From a checkpoint of a small mixture-of-experts model trained on Wikipedia.
Experts: 32 experts in each of 5 layers, a softmax router.
Below are experts of layer 7 (counted from 0) of a mixture-of-experts language model. Rows are named router (the router's row for the expert), up (a neuron's input weights, with its number) and show model dimensions 0-63. Each number is 500 + 50 x the weight over its row's rms, rounded and kept within 0 to 999. Numbers have three digits each.
After each expert's rows: a language model's description of what the expert responds to. This comes from a sample of Wikipedia text that the model never trained on.

# expert 17
router:574573549446457578384505473394533508482475576499572531449491470524447362567594504481545565397505461517454497446532572530510507528400488434585537549505517461523510491514526509567550448462543403
up0:506506546514418590564459498544434527510484499497453527534434578470453470513528489556430421521558570409511500562517601556559517528487503515476557590667610437507477518520499494485487460490413474
up1:639520559431490508555559454556458508480496500521500478514475462438579532536518605505523506461516485535442431502430360497416477445491486481562486556540488484416458440416483450508586648529582398
up2:443479494481476545499513518425539432378564465580585503488497480502511519530479466467590433493437471527494548558495474497473514438470417519538492504456478601416421540486475503585496455457457554
up3:460486454529510458504519565416456546523437547508524533592472425522496537563523527463572506499544486524530388399447396502546516645479506505502453465496459552514574407453552485540494430517495488
up4:558488474386490490511515476555448528505490470483469565526538499529523617532579473556508489427426491489494477449511536462502470528508543498468595465473402559427561503500593443565549620481600520
up5:445559596577529495514536468431588533396528519461547556540471568566554463386506500494472424454473425436414439453495462445461460452396486542542563571421525458474500493534425453505467634545443419
up6:491502427505493499492523469491441416466473487567439462484439476469531543484436477481529497525423488479477489598473477520380456529459442506557524586517459509496498489547535443440501491618532435
up7:565586612548509446496539394452553516476426498449488388457510490516520441460397387434549485491558491526478481462602558540460498477381500512495454540453514584511449545442512445516441567534459486
up8:527542627445420430518478455505522586460539442440523465509538472484462450492481508480472571445413512573494483506457611412516477517500429530526423536463492442493520422521550503492494486514556542
up9:450579539622505481464450542392490567542491513565471467539610543514556471538603506470505535532449476548552511570437440562514519483522488467596384499551347514458546484506517520525548470446522490
up10:489481512501455524551510531463541490433494464504580509592397554573586485490516429551446585477466540616495402470467582515487441473423532547577397486595516498452576355603506523462435405415558533
up11:436467498450486549459382488507498579502486492529401452515575592542508567452459461488486484453550384441521522415456561442506535562495512425486538480470556535523454553457499513582514465457461516
up12:515470514468500518486496432536453528533484414461594476575585506450552487499478415529580506472550430462487540494536437482471531421409449444604545454486484494505491470550517458634513454435420539
up13:485505410469413494546477512549422502513570451443541432531404486451492496462565456509442655539585481535495461526582453579539553471480551470533579542484451552512439521487517483428525434503636523
up14:568571455480447596453508501470448470527459495379573485497431469408454504407525369444550555510462491574477487454512489359557485491487595518401443529552466463549450510606442532491544530438448432
Year digit endings

# expert 9
router:477497470567527477467517505512509477463453485494431489558526536455467410522454474481485523535470535528319565515492560525507451554432495348496578375548515483507571488429481596509460529546506509
up0:451517531537532478531593516532377582379470547536430565519491465616524453550439488456471549438511415572479580472496562547423487417442462477447639517426554420486619406518481555535521559567484385
up1:494431544503457436460494508496399566424562440444497548456452546452551452506512461467468510526477538623483473568541535520493466536525490510526471549468648471441465533479584532600389489542516486
up2:490454480514470572417556551521523561519419501528512513583505513487436544497485580390614525504509425506556522488506569599575539419395575411403539420525534475472489430546554555449515456457480418
up3:476529529478498434441488525506493606553434491521420527542537459488500546352456554472481395511472539466524466520481467500425504527494438479480538468509527457482402514443466484543515442551485495
up4:550473463599497410392554546497478415408519537487526512537457528449443505516493532483468520560478420512568494466449516487519405550548434478576449501380561459478495486523494561482484504470507544
up5:543533486426563479515519490560581543524561526520561413533636583523488457501583514494539535485457511572440457492441513548419563448440449467427479495462539442488417486510601507384483571534559583
up6:577498578449461574495498594491499496489563516475564605608460499501464486521559502448468509549550513515517558455503408527543485456560436548590549437520574410509657529450440488504461563497495495
up7:557564473492617572433517493522600499459533454505391469449405476496518476528497575418597547493421493425490495407439487522535477529508495429546455558526404560467527419550513458414517479425474572
up8:468522451544502542472479420555477454474446591488518433533558541523487528545565441489482519512580471479557521418396528463531530512491548541482545524562486526484537566380478524559522544542517435
up9:447521545638469572529628459479528534513573563547408498503529543508488464600509535434544567553562450517478469518516452433534436497467545513452485600432472538564525499493486527468604553517470494
up10:487469469478550594423477449577456555503441519463500536586454581527425554494430498498483557567541488517551452522436504511552547508396441510518463512504569474399570494421447475465404433473522483
up11:462484513555490526536498432384521407519450438469485546515479578534506531434517496526515514584525496528525535492530466506562522491488487468539461580414460492433520563552485528460495573528588596
up12:492541541518499449525604518566459491582500479524511506590515483509558469635567518403540546580416504460499441499551503491540465451486535573518470453554514470536459509468450578488483405427484432
up13:539455422551546419401433485488569582466482490546416530550565513491523547459503502433454452586384593496453536498476562523459400435453473594546472545592479459400522520514518462470427536483477423
up14:449410494500493532472561512560485553582580436491495530488423493428553440531478438479462402538462498513480488474487445522437480527509387490448470507528587611480564500451442368479458580525446484
Word-initial pieces

# expert 7
router:504558500509587512546472478521445437458470495432451457455478465442533569467457494468521445494574529500508502546477506417484458430491478583537539582567586539548430411498453526542464503492563517
up0:472543512488529518520453523469467524495496534492507429504453489523500437601504466457535475510547458572501619470530490451426549532411493452555469490515461416502468440492528478560519434554599548
up1:503479532444561404533410543516523473493515538470535425454446458432385600575461456512562518547592411507458448500500430495506481511452507518500557489582495451483500577537486467456603442540497476
up2:521539427394530522511544490546508453472399614448508471438497442465534514408465469456520404536435403431514512442457495535587482538535464439535428471497431540598433520527481389587471495474511498
up3:446552610527549518479432526589494477487524544574613555443386411510568497433382469632516552451528403535510451567466529504390480574510450502533494504544513506544440404545510619558531555470520408
up4:483611512494530482614511546517485566425493500616510472447548478541582392370478532526486527450537519563445587445462571508491533318442487542540555524443560450559503550410528527422543511484512526
up5:595532549432489481498501379483458451570483609509544501500463459536534485539504514466461485555474591523498420532526537506469502482526587526509476439514557451545485558423503438519536388498418500
up6:477589497481508500495478412492459555500447485470591533445611518532524491522394443414489429448494463538484525453530491454469514433575463593478514498525541497561463437497454458513554525426488439
up7:474502405444476445473572501546479525496468562566493485578495481395544490466548540495487480503507558490480414517448512396454452524551598473495465578549495504469440527431536459542483473491549470
up8:505471468525509561595452515578490547396441452445567490539497534453577555393486449524557419505518481515533455584457484406544513438534427537447527594565518569504406498489462495506426611577450662
up9:487466500454469467461523461464549498430479492529539525537560517580525490448611526480501394449550530577544442502560446544474477461470535411497436520438563464476507429431528573517415498609507517
up10:506526495532464584472511493517431457451460546493470474445463440526526483500495436494469532528590553478413472560473400508500460477423548517472449548490532524384539551369497492415531490482617473
up11:487520502510552493492508533576477521499503557567483480415430622563516499450482538518553580460579466542534559432370479482466400474542515432433567504548453514483505449568517534436527477519498573
up12:428589543504518567450457475459426523472513489515527503564455469468507513543467554480478459512562579498500474513425466488510485519564470519525434490545484474546519502487528407463509544545475437
up13:454569556580548503497469568497426548466524467470509498417542470520499505503398507343489448506581491517496436443449503429455570566548492450576492479477575518540462520428493562548434532493456509
up14:554488548536538544413577480541414546447438445531515354470467488473517423498482421383513593484447488428498424497490601503576528529550525435560416441485616458446586601499493457523561509494549486
Descriptive noun modifiers

# expert 10
router:411436670584553497502493596482537473599501408472522476358518528526444416530517518480493408479464390449534426553503484484487460550540507518460512480512533550438380434552527544375479485436520488
up0:401545510534509491546482438540630476580582495414487472512419456475492457543474570536546552475431520528495562555453465509509503497569582534487643532457496522530569489525494432440503510487505507
up1:480462499520439585545554555452569531497469543415442485464475537502519500519495607526544651502524489419461463503456570474525405450559528522557413468456539422509488541521440439424422544475567550
up2:500391553540448521610432587528523591521497489447520527456505397562535487583533518546542504550522535597544464544502550527458507428506554521545604507518560473505500451481449438430494527538542429
up3:441505428465476547574499491426518611566457424452511514444482474497575464512497380526538425469526510514486497449419478437458436513439483605448492555497465512541635494519499527522522488510515426
up4:504551516458504559454509460584366445501498425580501505493504466508509541464424461494548449471429530569516492546435518496464430408548554503525458517529433579527469562510487523579385474465432429
up5:472555478435551512581534458526588487459491511528488482509489484513507422525526499576555438564524562473444558622474541587435439520458471511519583513550563506474392448538469437506596422524520479
up6:512464537440605528520537459517475558534474558514501506480505606538619539543543526497578432535470645486513514517362454486471508521503533548496466402594439547463584511551459526435465440568565435
up7:400509553540524512505593556549387551528574469553388511497481423466574533409520566559468544499436562437520450422464477500457522601620538486559416392541490507475524477486570462387534566472489533
up8:501487505503506546469449519440489483562517411553480453474514538498483578469444483432460462461530487511501466519529501561478524531446576468441432500512508489565446550537496498465542585542480475
up9:513518519538496555478422455567523578470519518427467423492595473516459529513434590474564508457356567571605495471482550479537485543447549481419459545555468514529423523592497500423443563421509475
up10:435441557558426492502548482365544558478522481576454477536494397494516436483480595370470464458444488507527429451485551449593462528488493564557524468628470468498509489478594584460439497511522514
up11:487506549502487480527507448554541446526564485423506482549428493427571529532504411470492455492521459414432516499590447586451430512515526496426481568560498539435425457492485448495491460547554514
up12:517495502582575500482486420492525464518433509452508397509470347457442486549466513402537484553418451516490517532486567535497457569569535470418444549444587550472519550440467400483500441508414474
up13:469506526514479430492474464563508568439513463533526489459535566448479476482493540372550529474536497504502475449475502502498482507568523508503604489577561487396524521523561458496512521523465504
up14:565486523489544531544498500509492442576522446389520520527482487466472491435526510434464537535541456531491569539500476493449531473554530528468496583540459463478594456449513486522428479478485598
Locative prepositions, function words

# expert 4
router:480468416500470437469488592597490491394514445474408556576466558514467559477496505524510413527437430437435533482476555561498540409381493602503464439467527482448525491417539488549551552528459552
up0:498524434550439471516536548529484580466534506505495443503464580581505467476490536411594531509539549449476512555456550615547605460477462543499432529411475495545502485379568604502480479569435543
up1:440454547487473427539461541615510437505521498574545473425525483422404479498447499493457475436516444523388596491488531571539471569552429506436499476488532580540566570519482478513446546447628511
up2:543487449552481544432592488512452461505457432492473591481407454534486519528455527550567499478401486480530540356521543506584547548506563463605468559479472484555560483404491469567521597475505500
up3:599555417558499476432617576383440443422510514464586461456517527515437498476523426482464518507497494477553506505479450580514529506534579452526514443579467420572553485414537594472497590416524516
up4:446420494441499432465496561567445535506503458561470523504561497532473442529453462443559545538471497549569615568467547538439472489554480522498508485531519471457488491504499520516480583556407435
up5:566517481481525441573484594522476524449523540508467475569507488627504537430483566616486477481473472414531479502563548435526398466393599564486435501529411469514504375608437460528506413400432582
up6:534514423433578503502492518533490480586518419535500600470433521525475416482551530447512542468452469539589518510571375464526490482533431515485507491570472431591463571458518558509541511548512496
up7:623513436480458457552441395487485522506420592436397461452488392584493458424550490497534468478546428496430455402552486500506498480500537478509473528433541505509464505410420498503470574488498423
up8:439442474517436491460533435570383439493529394460360527591468498495524583490519492490575495508463500438504526549540565448521521449536521484507494481480431548447547470444488545494523512473403439
up9:638510535407509496484506431556525490532581395566481538498442445531551438594480466530635520494460523482544462484491502533494472464495511522473409519444542458507528366499515530511566487432540434
up10:502469508452470473577469520509578444408488499593422512497446508498488504570449473533571502414483426485498636465545556557532407548587519468531461449521565496532575454455484460450452477506499554
up11:588516449481585475516468566434512548430542498562482479403530454488463481561598490549579522435459473459503577443465385502497474478475580499451523517425560492525510522553541455523501575514485512
up12:497493542494415506505482481467427471502579550525458484515504616470507421530387521453568329447472395449541476476492422512630550475489455499542492507518460538480520474498586508580533538501519529
up13:503464500509529461494460428465436549419389453476510533508504482435491552443539517457435449558502500449539557510499478467480606456449543535509457525488463468432447527564622496502502381495505551
up14:452463493540498457494574438490523520486544529521584511535501576511553523442537483408489467484500396548545474462363430439551524512429481537514471547603546431500486518505518553504478499514516502
Year starts, paragraph breaks

# expert 6
router:383497508489543581518520476481499481574463496536574493569550500492519540466426481504497532522478555534527524410511490427565439489511556562485418453496614423440459532472500489532488529500467506
up0:533509500521569495508515560507559556592550472509521491560455509446528524455475424560441475595391460509443432536446508516426488475427539606537525474388546507493509564559568505514501665448509410
up1:504497503495532544465486513533460520633509427502490588576510471512512602482502438456574560503471491510422525504521578560436455456523541458507592476429559582507523528502436442524507525489518560
up2:426459433565467389506412503370470488581477459433494482538467504483450542573476441475534473540554453546547502502437451471509507561536472442435565536511450507488475528443548500488461430553477506
up3:497525532451447587462573540588503547480617450567559500408478568514591449532505500583542506486587541375460437445464526487562470422457464545500469479397504584505511456587489529490526501463566600
up4:478475552484535494581471540392607501561528466489485554564453503524514489469514520509426534495341529440421472542428508616547453551484455485561524606427498545464538527482507516556437626486418502
up5:512450541434496591488528504474507475545572476580440579431557530493576487495488464392487567497477546512414500482521524416506445524439472437559553535513458467534520510524448556415496551615448478
up6:548499548430472532503419449549475521574475381561542543544476552508568534517535549519492609486539453456564377412538462441391494509511467486510545454484495444460458543482521593463472509510523468
up7:507465488497465495553589483394531415534448449465456540538374507468459427460446496475468426549409481455543481513429501485550357509527373496455527474470494427497486446461658461551541519514524504
up8:554410496492543509455472488412405448473512517367513474468433460490467344579508587387555456472488580460487527530502517356558431471597488543490428454459545546504584548358516562404458439454554483
up9:458559418555489447489385442479470473504449528503577414459489335481493542502500551464485516547484556526510577522508381410539471603480431548496375484405528490505474555524494575528539518574462563
up10:493445499490414510519503506546592575536501413492456487475504490531478470485536505462532464468539449529555417527496457386512533508455570455507446442523545470537531527497454516578499606499514457
up11:496541569486506423559517453517536495552500556531506500513486518561468527497466483559497537473440532470491518459526499476548402631530484512520506420466540514425538464520586439527382463477355502
up12:486550619519558499539538490579521590505568506442590560485477470511532528483450512489497528534616484456398519543461416450501426477438501482491466570505499408556568499448503523513499389547461579
up13:437519511448537504429489499492545484495460450401585460470504490509495596508462517522571533492465502452494476398545499529491587562545445530458453566402497556512408505515439494447455497502501545
up14:523452526470543443458529456575413495562494429511504467502509546494469559554472451542544550464511470520474543538546474496501486471519536511413535520413538492383450410550462457470637541547535489
Personal name starts

# expert 16
router:477464492477388490416538571439503426548525501557549531630508506517498581586509475544458499414440538530510501527513528420476493476514503526477465516469389438467506471550465495434516548356509684
up0:445452502509524545498562579530440442534601494560508447591461479524460508529375525466499503492513470532500521498506441453525490534491534591517488531462491475481444407473486471521561571474502545
up1:507450428478501499508479492453438479464552471500527541507430525553458472533545551463377498535494609437463533550527450477453526433504513578559466446453416494558510507543513421469534444450410528
up2:435488496351470413454484483476555447442442489397468487515473521490471487580557423464543530526497494521467480479487478549546471540520479496450542563481533522467522484520495433542435439521591509
up3:512498592618463472491572532484458470505605431452438490495428530439496569548525496565460512515565487547433469529335550444509434529515545556543510555486553486464439542507525583448563526454512534
up4:509469455555505510625533451562469490591390603562546562497496469550512579463478454449538456519599406452538466569549458512563572573486497535427485543480437483487471504521494459515506509446466538
up5:541509540396454495442411429451529542442560518479545446442493467507510445416459565551490442436513599432520454529476510359524544530541456500532556517357466473578528510506482490522474529487561416
up6:462516578595548435459595369517495460351515501492553464465480620532449560502509537526575460487429478563527417501560516518568517481423451466527503517492515509509572542541518448561430521471556568
up7:599519511376463449507560418438575515442484462599562504534459423516493304543491437476542481474422497463414518451467585472447468453469438516454466458434412563556521458469476514464516570523496483
up8:458500499498534493490448513449484439522370493473484590520553429444504523505484435545547548444551496506445465568481495450463373408542593427522470427485462549503569535508537551492542500425586520
up9:511470465481522547545468539622464436448501543405493431496474518478485427366569519562510576491548489535492463495540515460441462515474477492527611471483428476490520476547554489416529406543483511
up10:469505513484496460515556527548540592518352521474495499525453502493440582419454635523454555482538479489506393463455531456505566536454509590542437510482481555488534411511558421482615533512460503
up11:486474429498413505424454440488511576473507496593399484529410452550466554476494588415496440510519550433489516582457518538544530430576416463478394501514450480512575409533527440475447491511610613
up12:505452525508403488457509440440512508484559564542469576459537489558430449483526431513547490429534538457575493479438473526388537492469560515490492516493413367504470527444483565569524475481412515
up13:500546558476511481386498500554439486507648453496532464492477519557517463465397513483494518518471535525582461464533395588462537532572461472466519536424478430530501447471517564414456549559464528
up14:484487588534546460509531549480487527471546476494434506538508384491493534486474544537546511476313527472494586434486398518447503463463528569557426530488488568459502516464437568419478502416471498
Verbs after subjects

# expert 31
router:475560550487464520518471450484502472487499544446424442418524484527529557482504493513514436544560487492560537499551379630464498536466523526587476467541571550469421446583536457534478508540514519
up0:385583460521464544471418563516441469459515504406515536498490533512418489454526541450426526446571470482541496532513462536444467515580555548627561525502462516563599444491579517543516571419437452
up1:482506535552446459541485487557565431357531450511495526512602585422504409542409528521547563480441520569527523504533511466550512545480483501525478441565569478560560470581479517592456478498538530
up2:488486608524464598377433503500492565572577499397593402507476547521629505475506531497451554418479539480527593497399519529464484488525531554486445566534500523473483510488500472512413448464518558
up3:464502488482526446482451564549418504445460518456568457555451424506504498447569499477417441478438567498530449514525527410453431560562606462685427492581536556458514466592508418499453533429471532
up4:478508533438521511416493563535463623507599436510525428482527469491524499503507512541521478539411520457403507553604479529519427558402483465543500464558517430494502495483489450456533507421458446
up5:519540563483519542527568518495463558525496436527547536453497534510410556549584513513545481538467602490439429491417518500569441517498638600472464450523511504533539429548577534530534438522505592
up6:436479439450533521468496483505466473523435427447487432418471513572522549638567471582547460491494522426614534512515455549503491466425475512553482468452533600500516448498506528474448513528517475
up7:448522580502548540432468507478472434509507533533628431489523435503440476494593532526588582433550511535437466446524457476505508540442411423516519563461581457431411545621488487500548485430467567
up8:570580542511523481488476496469497479557482444480504555504524522497561624628527460561483497456574539587488579525524461420477477355569565424552443483534474518508509519665514583463471453542540421
up9:502490439571522493512527478407512485536456466481504537581529404471589516447503526405628580487494500455515508457521457541506525546423460576460542532463540524422476398414547456530529513480437648
up10:482495604466438442488477549597462534548492506535487505533482473521479505539513470508416515504510405454509485487523535525524450569544486573492477501466440490462526487451551477481526567413571539
up11:534538477468539448438430625445466493461474501568536443431500396480473569519569486497505594446517442578516403509580514481483491465551556498502471455444553537524544435563522532548441456468409350
up12:623616485433513471526488581461566560552494475473517547496452539426446507405526469492529526497497464453506458462450432518502586460572587464472464543561539404497447528536469505527478505578495465
up13:434542471431499501409485493438536468569553498584355446425589541494490527444515530533582542533478458480452551435553493515448494534460526664430509498511517466521461521513508451507535477555535576
up14:463473466489546503583529506490402389469456480473353429503481447461472491437435512466503463501597528491463496441536440449487541537525484443589506508561536389447496461489509525521542415461558438
Place and organization names

# expert 12
router:537507479446415560476517357611510526640568551460464601451434494521485441511694530473560556449508344522533387556501503533508472507480466537620583535533510474556410550527441478493478492592524452
up0:489528500491568475426495524383497481538521492445502534444580550488548488495535472453592495525552431519510486525535523505464478570429466377549514577492530547547495573462510520595557508532505473
up1:551455560580454536569489464596601508536599422533442509468539497507637462512492430511482496442502454510422463493520504514556408420526540462473535515520564456564482522481518540497524480559501455
up2:465377435505516472549354474478454562511495498640505524514582538497511500552486557496507457568488521504552472500514472490513478406437459476587588511546532508492515493449522421438521570552496419
up3:457472444446459496527513440474489573512474442520569475490548507444521493640516506580498492431518408551452484530573428481490491418551485474460450478482564511448522448515534472472470584571529537
up4:472410589444450610459500474443436520527597501526502452541354427537485448421527511455453460489438539475459509516471490533489460476398512428557497560560586519568419523505506496543542467571536487
up5:525525428468409424554513603515489427512499586497544429493407533428460487534459539454503525394553491448631476411476542513534479497560564546590448434480577500486546451492476456494492483489524526
up6:506459551514522495539500530529423563467492433452505401524562492569521520467614416547480597493431499524393430521498518528536531431510516566445435545464493477508533555499469462567539500479533404
up7:501649476504430513508508507499513489487460538565493362493511457536564432578427504475502548489509430464521386563549549573489498430496526509490472502481463471490595487522523483488518562525456559
up8:463622444505468557517552433564473555471515570462523561557368514496437581496562451400470494456432506470453582512567493581433502559469494500492498551514466439503537539541509489450412442431549524
up9:576554446426466531476446538519490431474448598469518478397467509429497524436439475502537613523564496495439493516545525541525583529458518580549557418414461518547563369463547507518393467470553447
up10:506597495444512434437525528441560419483567511535527576533453405552532581511455480495442563461492548529474505503515506472493513540466532584430521441535426548540484494530550573559540548533490484
up11:442576471489493484551482540434522576498466469492499545411480504491529547516453576447540477541474488477466461523488426515501461511459458419472474593522527474613556369557508491618504508527466521
up12:485563503563474475467494464512459451516535466455526483450491451453553454464435449489449465505479430500484483477480456563450627526490486546535507591561487504517480477518503485499525557511537412
up13:376451490546488415505554376492433569461394573401470505482455504560519550522557554574595451528475502440495572494502480467551480424491477469555517604468449594506494506530453507415427533524525440
up14:495485439443373507484436425488550482517499445484507437526488547405500453474464552421545416506479482522435432492455478455577386517443579426498607591569444563458488542468512460500509497591510455
Countries and places

# expert 25
router:493438449516654524521495423520492568473497489506475496663477501467531546506365461518430500553442506458539469438463522496551468506505529394464551507454612520416554544488487539491484408621495438
up0:490542443464512450452490465591492434484487491521518525572359521523502562531519416650500423492553401431477550495436558564554422493442536412496513427495548526498435478505493459545539617524508478
up1:503454450462464479463477486562463446488447448516488417508556484554442411508456573453524540450493545504543518558440550519470543540464514444500536567482526528496522449507474461500515466496588442
up2:368592530334480560481484447445506420475576527521477560447540483346386537553464533430451425487484502466471537421423595529565545503497460483395412527508481460479543520452584520509510519425511527
up3:506549555521532511479542521526585507510505477529413426521541536640504465495542499654627483519563436427442487593559395486405505583517466518505468408461514466470594545580451498494607454532466517
up4:441510493473474490472419492568448522404477618514461468479538619513526593496541408495518526550545473479468554470471508551382553522428409408560567448423510531422472445502576525462471392547401511
up5:518508445469472570604544556569379576484444485520479492495383444494431574555522520430430540525533456503486548487432543412615518484453555485478526490500512537529553559400541533452458483496540538
up6:416494417404494476492424451595558443480499526512544456461433464432480504518505502546516446471458501428523454541514520470522419506402491508540448536559486437426429524570553565487482514582589569
up7:510389464484483569439561560595514531578460492462432480559431492588509505587494518493495492546485539456500497477598442468526407540488528484503471454508475455410488599415474428473565515517514441
up8:519548487582490450565499498504479555558457536556538511609520419431517505448495587416471490480536541535480563512435502533431573449450456490464516520428504562498510499449467414489466533474463534
up9:500480536439508464554548478597524471493576486483587506470495536460505505503508401432449477451471579494470494459588549478463531528525412486495502518484456508434509409481608499448547509566542493
up10:527517527413499477558493596499510566491509468439493531443430478518503492510498515479420490436460475537518561476498452613554478541494553421547518480457353506516523538552485540584499447444465499
up11:467473551553570486540444533536587600537515582510569468394448582524475494509452545476367482647530505457592483514422485458463423487483460451532533517439454525553416497530539478534551475460513507
up12:508392452493474488486389478492457541533504520512545489462501541449495458564530433497473493557470465486468477539581519391534489524535540551514503533462543512492497513525487473571542513474467539
up13:552507424511536525558563480496521565532503435565529530471421486469525413545559484499544490538464443511489461455522548458513538530467425560477480489626580492576447504480543480451505431524499514
up14:533526515492393485519491461480475499539623491538473493470422431471484519441484451452577561515530355486504409519511540427438462550357511444535484449571479453536554592523488487516509536535527524
Common-word stems

# expert 19
router:603596536554550493523523437437414472437498450404465482398462469497453507470568512479512514472529554527475540494456475593478526435557447582639528538504479552536427464462401537523470502404532488
up0:547468455469523434536438502556517487480531566493512569509561461509473555564489505511495518489393490467498474428495469525487549544495550546473529471566505462511503493388493550499369452416381574
up1:586500493491449462479526506507544520496487461605464457455434507404577491506502604469521441508469543396550425382523560499541539491650560571470461527471554523538462503621482498497561539504548447
up2:533457485420406516505466454546503597412540466627502435527485473542538413396581494449507507474521447518397464508466563490470475561528479630587477521493504582523636494552438610500505501433458504
up3:497555513499506485447603508492449523448591400522445475492556476501471532444413490507571563494523609511509456542494490550527532522466569469560476494406491568472412480484548390398544494556497495
up4:565629492506498596449489468500461504475448439388506576415520523477464513525456489512550512563453475420436532523449459481433474440447587491481400623526452506521510587533552508424511495558413564
up5:465532494449495497488539502479464536476453480460448519449461427466504374561499467451585461523470424429476537498439502631568490597539523448432469546483571429437472444513486473512420501494452463
up6:487494426479494526572442443517513502496452457549525467488469554489506497530522542461524428566570642508502471428396559466542514491510485455533505501531527565597442498530451523382492483577534532
up7:462504491517451444560494450398477453501480392614475618492592446467591501495607519585600461491422514524564614535524506460578500492504566419497507558518448525483552527526485584450469481540421511
up8:496522475490457416555507484459489461404503457504419464508582522427428510466483463443510485357455482449499554438512460456483521522479617484549394499581471484550430488531425472388469471485464478
up9:548498523451551524505557533462543449448527518568458467434509504533543484472504480549512487549526428484487547496458529532577516513460468542433455505553505477465532497450546562435486518518532441
up10:433435474418455477596497535496449561515438574426514512564479494507521497459507524482460469577464483507508504503475453444547494462504487367438511451488369510492463524543447524536451600535496532
up11:490532516491488547490538577436505533438498468519534487490403519513498490516561341459553448524525514516552540376441482438500562465477470534526499521497588529510488497479554498509444487376527513
up12:553536470424532459490529527571557550523459438530503551553480563520530426515410541450552423455556563525468516517501450480480383496434636555447539563544460432555514573525547354452550576516482564
up13:464595517497458633629438484528510532501485558459523402545480500508536548463464442440492499432559574515424514424581438509398524480489430473571566520492467615454470468460442456492497428523498626
up14:496500524454513464486539550511518523561486566446597528478487434499528517483467465491473591549504463454507488426491462436490531485511544522515506551509533465513540512448519603546554483414568458
Adjectives and quantifiers

# expert 18
router:486481609495497479557542529515485465586522462495485470420431513512394489468538514506555467445546471469530510543433462564480581506573495544478430540522550434525497525551489416510570563385536536
up0:623519484502534438442487507505451460523452532447516562506458515492500531518632496478527561440523546567468517565520380508496570508448453469591441403526426424470466469483503503618469515502478509
up1:527462495424484437471487426585457470493445391544507464489482483446490543549443489560554496488527548481489578561501449546565504544557497495364520498613506593470441579547499510504510579498517426
up2:464420458476441544541511497437502485486417578597535525524528460486554558492452448500466459495532486395412487478428581459424510594439565578490469482434434578425510516499504474467550424661533462
up3:473576403495548468542490440485483522489463549393494537532564469445494476489529563493573474536530447497551425475485485522512525498555477528448498456436508532494542663561456471458532470559501557
up4:547471583530507545534512451475394468453463536533461464543497521407500512570488587524338487686458527521482443481459557486489605504512436486579478487487472386471594525455476532561508473452512516
up5:552405582641533561548458554444476443579486595471545470513469376609458494437616526464578416501543595441487478416390509428549581501486491489491468499472507454584506494450480516484550588497569608
up6:534465466434408452503478511492507450472502468563532526531402522554548491486518448478470546489456550546442493536422507437637624538445497514504582542455450521451527491576580428553582469481550502
up7:484575496430644504569579492515529425457470479459507588481540509538561597493631491470503538437568521448523520529487528497545508406538494426501500441508410500472516530513487590516518452639501487
up8:454511565444543487644546484452565517497505531533508607534533558547502478447475506447539534551502422476444569501436453493397491457542420530466448406490494483561511462490540525471556583531537408
up9:419432511551441543532547524466509509556488518558537464591424480586447541479435481524474425504619486519489501506477474497554502525408474541425471523504545415424511426431502546428507503409490453
up10:473510482494603509530483490486455467483548518525584534493434535518520556572458462481493506407573415525440497486515497500467474497509605481511529580446501459524531489458477524443472473533507537
up11:568517520442496386506533550497392486551479539488575518456387525478429540520504469513534562420564474505472480525446490512472514535482476446462501516530493491464532541586581497486517500371422463
up12:513475502571549420529574494635523465392561490473544483554451454499474453553495492531482487510531534511502494457499439485535476414497521416632500482416538542502456530423493509538519518528536538
up13:514533475525450392505512394569503495473499547487513555445587509477523494429369580463434475465578511556524556511544459566535483513520528471474454429504456520471487462559511441437596650635454447
up14:544505516576470473486560425541537547393476581587376563531495460560551454488490588375512527489432518427439493548509511449513501514500523557500572503487489532452565424408443490578480545553608466
Articles and possessives